{"num_hidden_layers": 11, "hidden_size": 256, "n_experts": 8, "experts_per_token": 2, "d_expert": 128, "d_shared_expert": 128, "hidden_act": "swiglu", "moe_layers": [2, 3, 4, 5, 6, 7, 8, 9, 10], "router_score": "softmax", "normalize_top_k": true, "routed_scale": 1.5, "balance_loss": 0.0117, "balance_bias": false, "router_bias": true, "shared_expert_gate": true, "init_std_router": 0.0334, "lr_router": 0.000301, "vocab_size": 26445, "norm": "rmsnorm", "norm_eps": 1e-05, "tie_word_embeddings": true, "optimizer": "adamw", "learning_rate": 0.00169, "beta1": 0.9, "beta2": 0.95, "batch_tokens": [32768, 65536, 131072], "max_seq_len": 384, "train_tokens": 337800000, "max_steps": 4609, "dataset": "wikipedia_en"}
Below are experts of layer 2 (counted from 0) of a mixture-of-experts language model. Rows are named router (the router's row for the expert), gate (a neuron's input weights, with its number), up (a neuron's input weights, with its number) and show model dimensions 192-255. Each number is 128 + 24 x the weight over its row's rms, rounded and kept within 0 to 255. Numbers have three digits each.
Before each expert's rows: a language model's description of what the expert responds to. This comes from a sample of Wikipedia text that the model never trained on.

# expert 7
Past-tense verbs and tables
router:111134119156122120109120114138108110122159109145160148162107128109139159093118130100107106153122157116168125093148134168138118099129148109114135175124185127095109175152133150061104141108146107
gate0:097134125112111158175082164139123116130117149160122151110144099143114110120137110143153165098130129148147111111116114162125123093125139138109169136212128114169133119104117145175163159095148130
up0:139081106153101148093129105123148117119149124125163154147116111150095057142155154076123166127148117135126090145126105125150126096130059171152096144115089155127114112131162141115150080133132141
gate1:117113149128142109117170107121179116181087141141151157183148104169105110102199159101149127134070145139102087126087104158152154113098153158095161153152114151115159131100136139119115118123126139
up1:152127099148141134091119126125146114131131103090113135128119120097158096131203117112114115144104095110133126142091071147107119109126119130135128122116136147139148132120145079123104119177106136
gate2:134152168147164179106182159104167102156121135159170155083142114089125122146135125121136139133130091135096138138129140166131077125157115126148092127105155095098148138145130144150154133106143121
up2:108084148193152086068099149131087151105114094115125114111139165176150106156131161131109134161141163112116114112108108093099142150100141158156128135156123123120158089125105097078141117161110129
gate3:098152140139144149101138129141137078132105104122149092185094141103131095113129116159116144153099114110129103111150101156114086095154067134137109119138118119111095107131123172097163084157128102
up3:158119140099088125116117124162164094113140127147122154148174125140140158117165159101126129137091136116109134080116115131111113089077085114094157113119131120157138132126119068137091153104100117
gate4:139098140111169117138157108086126155110161138150136081137173119157137164107101125132107137139176177151127159110108147107164118094116102112141078126151078139144148095106103131157089133110116134
up4:104119072149093108141117097136152145091135142114112125142163093152120086113141135094106115145133145101133121136098121119156083196143120145167142142130150150129143135142130150123153078144147131
gate5:070112075108149133130177123129086154117145098123121080148132153102114135114165125155148120145120129129148120142142128126111155083124100159161123114117145116112120144117114098136133148133153155
up5:114108147128108084138120120120108167157119152129131154150122116153102122140118127145110109110172141165127144093094115157132175120120142097128129154086131096111135130123148138156158121136128113
gate6:129087084117120109123116131135117113134125144096146138123133091084117133138115150110139144125116123110120067135143163133110127102114104136122140131115154162152082130147166112123147107118135130
up6:090116119102137120110157131116117176113113108085148110129125113132102143147101119132090128175160126096146163132086107095163126119091122113129095152129130158132120122108118090112157109129099137
gate7:147144142123115151111108176129093153121123106129137098131135144079155145146100093149170121149111118086131149108114084124172157130112122127140141143164122137138112120117117174127148137128153173
up7:122126133140143157180108117100118188138172122156168127156148147094150161155112126137162145128119151171131125116123149145128162120132127107153131137168150143094090159074147171140113142139144124
gate8:132117179094088124122161117113182167143102176103137109122122107122114122115132143142125153130100153157113107140098129104101132087158136149146150071123136137100137093136111144097131143149088062
up8:142126100110151115153131125103125105115153143099101156125091132153162160166164129149120098115124118113095137173150127104154116133125149127173129085119079116110096100066113125135096125107147100
gate9:134169082162132095113125129133132103128177133098141156147128145108134108115080098164119165141138085105137100140121119120110081171128098143127155152151137127091183120133126180081101167145107125
up9:119084172126126053120126145107125129099105132139113130143170113123108140142103115135150157118138123136126136140147138119130139139147162117115123154109135094110143122168134140109097115111118118
gate10:167123168104126119151141132150135077148106114155142135132104175136123109130173171158163106124165088116126138141134167149165090140128101108141079092149096100088111108137142158125146119142135151
up10:138109117102081114150156131120154148132165075164124134105107145113123124121137161129139141130133108148100115118102155120143119112155143126169107106096141151096099072130131157066136146078119107

# expert 2
Word-initial capitals and prefixes
router:155165165149083127124146118136191149143148153107138180086164130126089130158156119146143110106109123140122137130119106136112118123151123142119103077147093112124138110094136142140141106170085157
gate0:125090146158122127122124142137151103175113147144137145123136145108134100101123121147116143152148115118110108093132148096095127141151144129121102146165143173153134107135150117124091141108155104
up0:159133156124168130136117116127151132195134093124114154128111094153110139116136156128126147135181122110150133100101141112122131158109156134160106131165145075119134105117179132119116173137164112
gate1:108113122111085131115161092119125121127125149102154138136161120167138121138143108132104155150109137114114111123128145143137149094158093155125127126082116157085121082116116165167174114147096104
up1:152084104066102152130161148076147130165127106135113154125123128131132132149136106129106106138107116151152137112136131127099148117081127111098079107094116143107105113162126085134125177140143114
gate2:127104113137124107082134132126157181165106108117121175144127115157097114144138129140149146108124128139133145058133117089136123155142095114170112101112091110152094116152152112160082124129085124
up2:119131108144156154101129138121163144100153098111106122117123110171106091089154102096139119124142132133083135129113097136148117162110100180147163097106120124133163130129148107123149140168096126
gate3:168096149201103099115120147166151136106111116096102178098137125101142164161125110087156115127128103145142114085110139109103134166121121131117131130122132170124106124100077099161124127146113140
up3:105161125163133100093171106076102141102140151168134088163169164147130084108108107108147176115123120153104139116090105136160152109162136112146172141145154106139118094158147106134121101088149135
gate4:154134131119118172162147155132122097130094078139129105150113118123109134143138116099125139162145104119141140109165157102109151104089103084137141132130108170159093147143144147120098109143128180
up4:144120094126143087106135177139143095107127122090164128130161146149108115123145121143164100123107094151096158106071075121134101124153090117149099118116173096087127155078161143151125140146166114
gate5:090114119115185114122114127137148128169136142145140135112114126140124152142137148072151158162162133169140147092103135150093141145100123110152127113159133148150124128102121145164171119143131107
up5:117098144130082152133136122133161151176087160138113146111145116110118136117141144092147114144122126122155086113127150112177116155079090131130143101100144147135147136137118077132127143122168137
gate6:138104106154135145114120144164116081071119179121138122118127148087109114106108120130117127105135135116096098181086118115153114109131137162112091137114082102136120083146127130123144140126167166
up6:117128122117131110122126132140113135119129101110151136141105128140130104086100170139150131115139101136100115108110135141121119127170094123119127122116134117102137109152159131074126157147092106
gate7:112133147130112141138085114141101179117110104123162128155142185188151120144137127139147104169090120200112118118094133107137117142142125141122109132161131136121091141098128131127138092137117158
up7:106147109164108202128160141148129134155138144137148141146084141113075120117141108112123122175089131162130137153169109115099118082104134122094078116134146145156098068098125136119141123165171166
gate8:155100100157130165096129116170132087155091108132125142144123126179087155149092134128157141086106108120156150120126161158135080124100112115139128130132108121138112159145144141134155113139105120
up8:152122110102102129086132172160118137147166174150141123116143161130151121136150125154119130127103161168144109174169099105096115091110112127133098116146169115160091140084144097142132131131128128
gate9:100143117138088088105147104106139106137110137160075132166122137130136124150147140111085138162082121082163129109062183140143119151149144105112155166177108115096131102093154115111166116094122122
up9:122137133116136114111154096106149154126104133137099115140155113106111138139154130107102130093095162159128150161120101147164136115138161155111154083148075138103118076164136117105154154129093128
gate10:142107094096140140112131126148135129111058147119114134127131103146130158101142118139150111123101122096124133153053109108109150117118117105088113133149138167139094094136178131142135166156131134
up10:116132137138109151099134131065115128120147116147126150158175156135159116121136115163100098162130089125098079195105112157166097119173137167130117102112174151124106134138083185149142106154146106

# expert 6
Infobox and table layout
router:161094141155158123150108181157117082141148128127102109120088141135113102108120127118161133145142115141105153139118187155096142122144122120177143120141096115137176098124074132101131102136103125
gate0:117125103148136118144167168111099099146118119129129085114151119150136134133083114110130143110133101137118121169155092200129131108147143130153176170146118093133126113124124100110155134116155119
up0:185094131100149074108135110137143149116126088123127144122109136127117152142133144127093116117151159136103101078142152114094107118122136118112127159110135124168119152130116134168128111110133111
gate1:128138139138119128148149138104129147118118157186150121170132095124152148126113127144150116115124118094129144135143125115097113120113116112111105120130094112086156124130066152110172119118141143
up1:113152140128154082162123155127114152111215106076139151102127107118112084122121125111091131148154131140140140122140156133127134140094138130109129131142174159150119143149159107136139123112111123
gate2:116124152116129082121169151149166131117116159087098141077130132117116173163128136152150133110132135135101082114118110114119160096105097116104083129122112143179152145060124111143138126168173141
up2:092161140094124120121181151185149131126102100132119140176146115128115103103137121124163140157160101132158118110127105132122117142153131119120084120127121101121097126075101131092075102126122180
gate3:095145120128133138115107116162118081131152164105094163157099115115146141124134128097083131151124123145078129104146152131135168106046143154104157122117090124151138140105129119122172090129179106
up3:124146138136102121135134123123171131134069108081133109121068116162111130158130184095094160161133166128084187074114144117132161145166130148125148129097100109137118125127103151135130089079169139
gate4:125087097114075073152164127098104134094124111092131095125133157129111136187118127137133171140109154148109172125091176159090134109118153115131083148161149130124171119160102156132162129130124130
up4:136140145165112127115129142154112162159101107175139127122117131130133129123123146136121123154118136138136141134110124133119077159194113133148133127072117080131118099156112123077106106168121124
gate5:140162086161124103114125116153114100144140114119195135094107134147119109090133102129156085119173163133172100152130113086106138102071127096127146144105115122156113101092092115133130144123146107
up5:116103158154141113144112056090126099093133124093099146141158142126156157134117151111125156142137099119080135125127130156141085193153141104144111107129148166115138132125205121107107094156148154
gate6:132123126139118157169139157164151120088180155156130092138139088145106158146165106127184104161134148105111132159110137106109104153137126128126171087138166086179125143098115160123128101164128133
up6:132122143160125129109150145126100117114121146103096102119131126109118107138132117073098127100176116139093128121161101165154097170113130161106156094115158096140136134122096114128160120106150111
gate7:119136130152123093155149114116120152119152090138096123157149136148105195089129109119099119130136121126153110163111151163110130122088098161157103128128135096098116102150134160153124113102153131
up7:159133141129131136134149150161130128171128114101161088096130153142152127119145163124143127136128150152110154137133138115143132117115102115199118158120117114118145173072103127113150102103117109
gate8:108147143100123049123096127104137161086134146104123128091132147115111133146103115116094133094152141127155127157121097149154098152149138103138124155136107149164125174080131139155116095116130081
up8:153139095163122136131137142156129125138137126135120115087102173158155116113113124122081134120102133146155132176120119122150164126174137099129145134209149132101113108127135117113142128121139117
gate9:115132121125141096144102104163094165096149144151141099111147129150137130120152106145107128168107126089120114102080159115142139131101119159148103131068104095127114107118090122147147125092109180
up9:157118153144121133125158093138148139121087117135098126117145178126133121155069131148176131128107086168107162128152085133123142101112107133137136137172114082116093104172166158137135103062075118
gate10:105119111149114138126178146138156135128120062106096123147123070109136120139101138159113145125138156153150125123106120131108079124144122122126119113143179156128144137125133164128100124098141120
up10:161113156108125130115150135148138124105149091122059155111107135099102176159125077158168121115116100103153123116109156132127127128113168118133113166135115086095092124137112158137128129143134094

# expert 3
Conjunctions and section breaks
router:051081112079097164118140145085107107163087107123114103172140130129126137153117152142118183121118154109127124139107137106127162097111137153117168137097112139131088153112142118107126154137155146
gate0:141189150140149130135137138127115151109176125089123136194103148163123130114068163131131131120091136103083115142138129129136158143136140130154153156105106163159165111104061160100093157115109124
up0:131156125147124131120189097142140102135103108165106140142156142132142130100131171147157114111097129120150123139124098117178175141130135076126116134124088117157129132136125134150083132146131137
gate1:140122156138145126136059152179135100111119104122145154146088133106111142138100126151131092112072100122118141098110181117127148123163156169121093129092126133118146104143191154138115128165144140
up1:185103171115128059137101084121149131112128101127116132136123167088130114139148087115168137115109111148124159101133138125119175110150109066113147174123110113132102127154152111140111120135128105
gate2:152104125131168151101121127138117136128140077167141124116184133113097138098091090126104121117148090118108125104148101167129114114109117119129114166127115159136131116106090159127110135142146110
up2:114124140098098140130142129137150140151131143114113122107163141145158132118141134118169132109114155156119117149100181121120132096108103146195119136115149131096105122122152071157155121152134161
gate3:141159133147134162137191148166159103127138106127122173120137130126142150144149129119153110174101137145073130119116138130124153147135144107120141137128131144149086137077132159143151068075132107
up3:111108100135147123112135144124135097107127178152135124148129164120179135156114153113150149074135064114087088137186141161152141133166152105123140114182137115148114134133150155135088082151067113
gate4:124157121124098105147159175155147118132121121119109122169157090163148087109136171156120114169104135115161127145098137088136111148156085115124132150128130107086134120110136135141123136110131181
up4:109104163139121092081127132169138093170130167124123113123170122123111153105124148141126102133114149125131146134083070144110127140168157147148127116120151128118139144141156132101158161105135127
gate5:118136139117130138138122098167139084161133149110147141078093131113103098141101141144096089101146132106116136132135110154125127135158117112146126154168158128124126162162101144122134065140151130
up5:185143099142087141120120136131128126125134129114141157145105116114135099137161127128100083158116139127110112076081105156119131148098110125140111119113142151130132144156140114163146105113135160
gate6:102120103132155148109152098117137119127096163133109138161120168145106111147107159087140135149134175120096155095130153160129170076155136083128112110077128127141126130091126094198128135127132145
up6:154122125094139113137107098055142152130132100115100086153123099167153122127173106130092127093115172098139120091096107169089092119159112139112185124142128125110121154180177142057095147148124097
gate7:147152107128147130131088117118106109156156122114114112132169144133133093131157119132129124157116139151134168097132149130154116097160093099131114146125155050160105145159147129119126116157123142
up7:090122147073123144115105132149157135173087142095138127112149068159115141170116115145173095139128132136120098095118130130151121119118158099141117131091150127124119129138126113110150122157155098
gate8:110125166129097134153169097164143168135107109118124163129143106115104109113143154054139127101105103163090109122155129109104121061116163147121104116135119158110103118113119127143176143124131118
up8:120132091119098147151118147116116117170143150124168142141163141136168132182139092139077114143115093130121127108085085134122141103123077121133158106144171134140097112146111115144130127134139152
gate9:095132168086137130140147163156155114119138115105087120097101124123123102140140119138140089130165127090133085128099174137136127102131133158107115078131134080127109104143109116146099137151133152
up9:104107155083132152107140188130143097146102120129185106108109120128146109124153092148148145131177138081117093103134147148113173132165142135122152121100112099117149113110075152121106164141113141
gate10:119170130123114152148127167114121106136152161118188154161150103126139115171094098144122105155164138104132097105117154166116114134143131130124078163122119137162141157120118154108114125105128094
up10:141133155126135100129113124174085106092176097156127139161168130156111127156137146133078140101130147125096099106164129088167119112103133136089173116108164111091128127116137111162098109124154099

# expert 1
Pronouns and word endings
router:144107126145166122121150110117162148134074122130158075159149130131132133122125140094077161123122133133107132146143106145156119141182124101117154123085099126122147140148157168138117121089140131
gate0:125123093151147112095114125123130119151104155115140143158078102115148159153174124109141117135154120128152114116072133133086168109131079120151142124109097097151090115177076108169134174110134139
up0:107154135125155130119149112105139113151098127138104100130107138153127139153130069124149171133075122118136143140129133125107166120146104114123133119120144166162091137119110170157183130116131095
gate1:114135143110089109124125094118127105153131130170151170099089117135151120090127121148164164093113128163113090093151151107097135165096135127071112120131119103119100144094126137120122105107162141
up1:146142117164126140095124151162079128148137123125108090131091084111191166162118108116114145140116158095109165120147124131102124085090118129104166138150129113120122127147137106145113149159123115
gate2:087122112134156083154167132099118147136157135142096112155064101153135094143119127143140147144163103139157098117142131133127101128117100172120163128130096096162094128149143104122157111179154149
up2:116127122128153115136108143143138115127108114130140143154140095139141153124145125128077141123115141117169148103137150163121144075141139114171091162153136172079150121164153154132114129151103112
gate3:129113156132129164101117136156118136142150102117132092130073129168100161093101123132135142149093117174118148090158097098146140120139135104096130139154124103143140146113157140167116162156141129
up3:094149133076156113148124139136144162151128156124115124111158088104148151136130096145164125093123152111157128144121139100121093127107116125108149120094134111148114123122137189132111101112109081
gate4:107136125093134163086108115166124167104131070102102094137168155145116109120098141118091120112116119088157119109129060127144112155142106150113132131165169095110140108169166154082146156137134162
up4:115146122129111155099099077153132121121156134121120169136153113119122146130101118168158113156114108134117109145138036136148124131124093089137167121152129134135124112109133159136107150102127166
gate5:092113107109129141111107154131118088110170129118091133163074087096126137149113107154146158138160141114093126114162123078100108123134111122101129117124109169132137123121125126147120083120150094
up5:150119122139146090114130078136141120126121151143102140112134108125182149132100156120123091095124127120119102111116110162155156126104127153116114147151238096076187140137132122092116086135113144
gate6:114109099096127096125098115141093150125131135121152149138092095073068133148124153128132177116160128164110108082162117127100128068135136098122137140135153176114125121114121197130120143121170088
up6:119151092101121120127111145197113099099129129185122107138160127122087153123135116097122110145095135108146107139143126141120103127123152152110116134158155133154103142132159121126161136111151149
gate7:122117150135136150123134148158152109130141128110074150188136122104114107119133099169142092133126127129116142143091125133120154120133114147101149167120087127155133121147136135159123099141161143
up7:130145144172124122125150167131151114148121098148143127109156103098137119103118091131123167116136144136121131118102151129161173117130132106128155125151080135109128083135170144111140146135149135
gate8:103137120106106199173143147083149093148131152173130156121119100144117146159125136134157062131153110152121079109077136101188109130109141128109110118123118141130120128148129129168114162113153110
up8:113174153125118149154114114155141144142133064150137145103107125144143116073135158104131121111125143125156102100142110084140117108100109131127080127130147073130134090056130101127137119157134139
gate9:139101138107113143119148172127145159156098157121096149147117135084156089175105136115123165133126159156150119104085129154146151132129177155123134138129136126162101108158126151127159134143163099
up9:103142143138112122166142122178111109081120117114108146106159142093149083114129119113121124138143136090108106132152059147157168124114141186142115137148115142110137128080120103157145099146129161
gate10:159095143152113110142104120110099132118105064123152158129148134130100116162124128137129140134113108107166157106185151103161147131096102140128132154125148135127169126135160142126170094142139136
up10:129142138157111142123134105120138181129135127122131071080159090146141125110118145075105132129090106130128099162121122125142103125133139130104150106143117146104104144143130134144112129132109081

# expert 0
Prepositions and auxiliaries
router:134167096154132136146124132148100147121108130111158153142140101096147102137161142176149138143121122130129093101138120081122120116146132151123145092113128103109144131115099105194132147108104124
gate0:119106134101100092136089092152137082121138162122138096168136151040098119111114173095083100127126104145085106136101155116146171121174119148097121128119130130079137126174122138092105144115123107
up0:114178130130140131070108122147098118054124105111142091083108141115127208152140123075092103062110143086120111122147127118086122116132146186134139169123160119095154137113107110139108105153110146
gate1:127144157166125137120147164108101192147115102156134080094121161132094141107111128127128132111121123156131171110121119161101138164142114121138098198139151098094103132158153120165134143120162130
up1:113155111104106184099105096163122077138129120135111133084126122115101100077109113083102146159146108122135137117137132154106157105150097147132126107137148119119134137111140133122122098114128090
gate2:139147110130125161131158154110102148135142083123125116157113145104127116143124148155154133113137164149106105120129136143129152148124131143146142112099129116119076103167112119133120230063136143
up2:130144121124124145139122088115099158149146110157174142102134105109127097176097096163188135119120104107120150160144116140148109122093099156115134143120149155143115128123137102154153137154144142
gate3:127142110147162139134146110116123106184113101093142117119101115126122160137126119151136155104140099138093098119137115152104146069163140135121143080102114104111123140110189123119108162138115101
up3:135139097189136146133167080105134101161109121102132083120114094127132159122159134187171142138128107106104102117145134123104154125162162118116146085128144119110135118132146087126119158131105110
gate4:133114161155151147122120154138137158150171148073180134135116119149111120117132184158121121137166118123109189109123095094140101148152099128138145161113088113129111075134134137101148154141125115
up4:142103139126095141092173088093181169121135143070114135157155115176105112117150106108090141097110189136125146132143097087146125085163106102119101101073124144088097107162147100108103126141106081
gate5:157117112133190084129112143149123070112171125097119125100151142137106146156128075155078123138149155094163124151126131114124115156112129151131191168160130092097184079090136090136112093108124092
up5:148143106086132082090180138140111165122124135123110153116162138112131132128140143126128155113160124154118128137156150112126134129106122149127148108172115144203124134139153154113119152116118146
gate6:095115107124105112105136116112123111126092128194119121110128148136093141138141113113082057190125107125148112099180118151105126135138108185123115105124184133105163079138110119147155104167132091
up6:116178104109113107081127194127140135151106099129117153139135144160151116121088102131136157119104142119132123108121143108089117118125071120125147141112135148169105135120126158139133213132136178
gate7:159150100147106116113101140148174117113146132092157187127165149111146137128135133124122116105123097148109132110121113106152141089118130125151188149150125145179177144162141130115107118190163118
up7:168133103182074135134138114154144103089135122119099121141177177109161134129133156126105167111137115135127090163083116137151157103114130176143144141142137138114150127120137103109110111196124134
gate8:107120118133102098146184158113161104128129104105110150132103083065111108138109105119128137136146127126177110113139118085127093110106132130067130119177117119098130119157119122140095160133112132
up8:125118114148085174147152116102120104105145153109196113091154109130153099145142172100138135158119163167137133130147133105151118116125134128144148134128144132138118124121136124119167124205121111
gate9:139138161143114108127148126151172161113122154129156138170144111105134122142143142104145172151141140145119169106125145119133079154145106103123169146130136087180106147141121158099140119153146096
up9:120139150149123168123070119146105123079124106155168103158123123162143136068109156133115121128110130128138164160091157138149120159101173089143148136101140107133109121135152113140131175122114116
gate10:146180110097109166084137175118150118126119131184082112142065091104118126172111068133123143131160116105115116161127131141126107169149139140145144107098159107157166155135104146154074173142114091
up10:123112083159107105127149158129112136141144153117147122139114117073146132107119144133099170150136176126117132091113124152163112110098151118126109140143152085085149161091146139167140115122129093

# expert 5
Years and name endings
router:123118084098114140142114140131117145097131106162105145124086134154142105124142068138117099109124124116147154127128133106159090199102136108115103140163154149160066158111156163178132141139190149
gate0:094118108135135106078154145121142115147119123112129177134122116146080093162151084146128156135164123129129151159118144156125102131130118118105140149124131143122110115115132133111136116154087126
up0:132149147131109125097107156136110116143144128145124145121128149109137125146130083121132121127140102110180156121105070172101122112119099101129121140164131105155153128119124141165113103122134168
gate1:115087161176110125144137110173114091125125133106095143189138093107155132122144136147121138142150132124079166138153144087131142176112123122180132180154095081096127133090128095110125146133146126
up1:142125164127105140105168158106131112129131108139151108156168148171142111132099132122138128096100170129140132114114148115147143113136147161148117108146107181113103132115142136119108131158089086
gate2:138129160123096134096127123135147096119098145131162125126101174126143136120102136142140122152140119183131167081121127107120125096114097116095112145124073143178099121079121137122140096177112129
up2:115130122097152175128083163143081113146113155086103135132118133155164132142118070146111105167154105171145169103099140126136107122109134111135108114141123096134160094166167130130093150145113138
gate3:093108101159133103153099112147145102111151190109143131115098154153128164149135137125185072158110158133130117142111182112144112149121142117109090135154103140157096119118117101121149123121184159
up3:147146126105135162151137122122129152149136159158142080112135143124155137103114114113138151114114105113110128156121147106144129156137111090140076157108131146093137140138090149124148115143084155
gate4:121163080098124109134143155144153129129098116107086126187080138075082132121134147105134090147107158165147176093135133090135159148166145111170121124128117118110094183120117107136186134143124142
up4:143119124130115119146138138116111141092171113123097100160140141121116136146137127138155133148135121108091155129161157170102144129145131129124149131156099122152159134121152161135119152130139129
gate5:150085138138084143129138120144129084153127077140135133130107150135155118104107125131090117174137151152119119106134114132113168111132114147098127120138052100090163082128110107111130092104118091
up5:133100121128119122089117114121095109122094120101111118103117076167087134088114127125098132114086099117109154147137082120157108118167156161121136143106123086137112139095159101160167121169147137
gate6:107121119129159075133095143134113133146136133133136166105084128124169193111137154141108138126142140108131130133146165122139136117121110121083112146164130107135110138140155124143106124158165135
up6:153123088140118099089103128166109122115113123131116088086127065143151147097139105101108110091135145152136118136121093102131108155159179127113119151126088163152102141143143143104120096123145113
gate7:089186116123162141113100137138156082091158140123117136102091131156100128117161143137109099150137116112117128107106122179106112105097160151123147120114178113079147129145100107152130145123105124
up7:131131092105120172152145144165127120113137125118120147175104096130178097082147134108119104141104138129135132168102097150108130107111123122122103090161129112152169114131132129110129117116081104
gate8:128121123167106101131145119103117093107107107118115121170124123168137110101124123110125138116144119105158145112112129145145148132124145103160102134114115094134147112141118126120113161098151129
up8:136130164108128127117123140094177152158119112134118114117130148126154124146132162120130140156142154159124129082128112155142142138146151151113139124144098091095133114090160139076109158102124155
gate9:112096116134147138137117150124092125109107128117145101091145147095153122111098142107160140152101129133095129215119129120158133103119124112098155124138092108129148120151140112143106165140115162
up9:125068178134105084108121176132108131130126123153137121134141179123120133160123111174122134176102128157109128103095121105135139148146124102155098144094152131121124157121121146092168103201145159
gate10:111171074126135133092170136155106125101145124142125134099095120170163095141149138165130187102112121173115150131124146060141161160122118099120123126123090119154103103110123127087165179138158127
up10:089141093147149110151117106113102141134112156121103139123156119122138139122114124076110122133118130148144154113130173149150179127134162168121160120123126136079142153128162140114148141086091125

# expert 4
Taxonomy list prepositions
router:117108131082115117121144127119152113115134148149085103129127115133142149136134137111119126087129113129120148132139122087101143151129095098159103140109116122116131094171143103139151116111132062
gate0:133120092107149119089129102133120101111147100121104118064114097130119136093145130135127115124127150144179124123118096099154106107111109152098113113115078143123126112120159141116178112115123140
up0:159157154134112168126183091125163156157140135179137139090129116142125130096102134139104120086120135142140146144117087132149119067117157103113109093099123052100105125141126137113112145106100115
gate1:124124129135143138106179128123172137081120120104077132145157118139108129155071140135106143102132124130093170136160136110088183094167124157122109151115125078111142127145115135130110120126130138
up1:075106126185142093137144114141111100125125137117116119091154149134099159155142116094118097106147159138067162109148119127138149106124137132138121138151107122123179120081120152124127105167142112
gate2:153136076142145120101084165137099100123125102092114161098141117144135128111118169156131118142082116106099086133063123117133109127143115106127126138141147142126122123086123125124119167154170167
up2:110131131174132115116120135122180125148182137125138121115156104124150147124121140130124118105140143120070089096103128122171163083123117110079177153168154107102088101119118138100092186144130119
gate3:125163185125092099160198102154113133188157112098144138130162161120151103158120092149127094140118101158158089113167123128137132148145077092177145116116111090175117122113139156100102144152122142
up3:135139125142087059085128110108048115170152135109119131100098150115138130125158075170105070106092106153089105144104113118113129118154141089158153123136118119147109156141124127102121163141127113
gate4:165119118111126140161163148151129136108133135108106092124113106126103112150115083133164110115130128147083156099100136196129160097159137134111094088178154149145122143116145124181136137139111126
up4:086122113136120124116127146110139140165107145143138112186125143135110077145141094149144088126150121118074172128130175095170177138101130120148104158117087140171114141128068105113173133109116163
gate5:144120111118145123134104105099176146128111118153111112123086101090149162106108137103142133119099125145145138086117147187119134119118118138153132125160146141123128119138124120106145134134149109
up5:111111119120136112124105117106176134139110135124086152138165106186169124130092146103120140070134168107114135131144157111114178123121102125160099152145119130102113175080135115123135113113129155
gate6:139115163101128103128129121143163130109131117111118114108154117159123070157127104098138110072142153143154121136100096134146098099121090119114127090154143115110155095133156122098126117151085109
up6:182132139165111140193116120125107138147100118156131119132189112126084131097155107135142129144103144134135122103108155126091156129112144114095092143101150131148159144115168137096129091143165142
gate7:149101141097116091121182137088133144162133132105128130101124142144138184176081132113104160099150140142126141136121189120128109139122138108155123146097114145143109124154179128128146114127129129
up7:111168139185103115135126133158113160102149172150077148115119129136109126153121127145100119163132098135129129153122083146143106110113169143140101177141136135098143148106104113136110142124144137
gate8:129123139098103114132161121153165152106114115143062122127167129105096162164129129148158157154104158106090105147122165110129152127123116123112104132114144157159134058152102143140105122117162182
up8:134130136133132162122117078094141191136128144121146132136157132092134102104127126091119183106130155164145111100119076131112109132084139130126105122109133116104131165182122111120127132142085142
gate9:118133134135142141100096164108107189139077107092121096098106153080137121132098137136168160116112092116148118149104134123112118136185126140146132105122153105102130086128093168127164107185118098
up9:141119131111132133140119139090111105138148107090107147129141089138120099145103141163134141143104136111133131090120128100159121189142144161095107103088128119109162116112148097160169139138112162
gate10:119158126121123135109081164157189063124134132121118118115135156142119116146146115104133097127158106149127114125143100089157123115157143104151143109162187090168106110142107147131140104148121140
up10:127129138148130108104146154156120144122143148110066152123133162119135106164107105156109099111143128117142144144119106083111109126137092107144105111142151142150150120127125152131109136074122150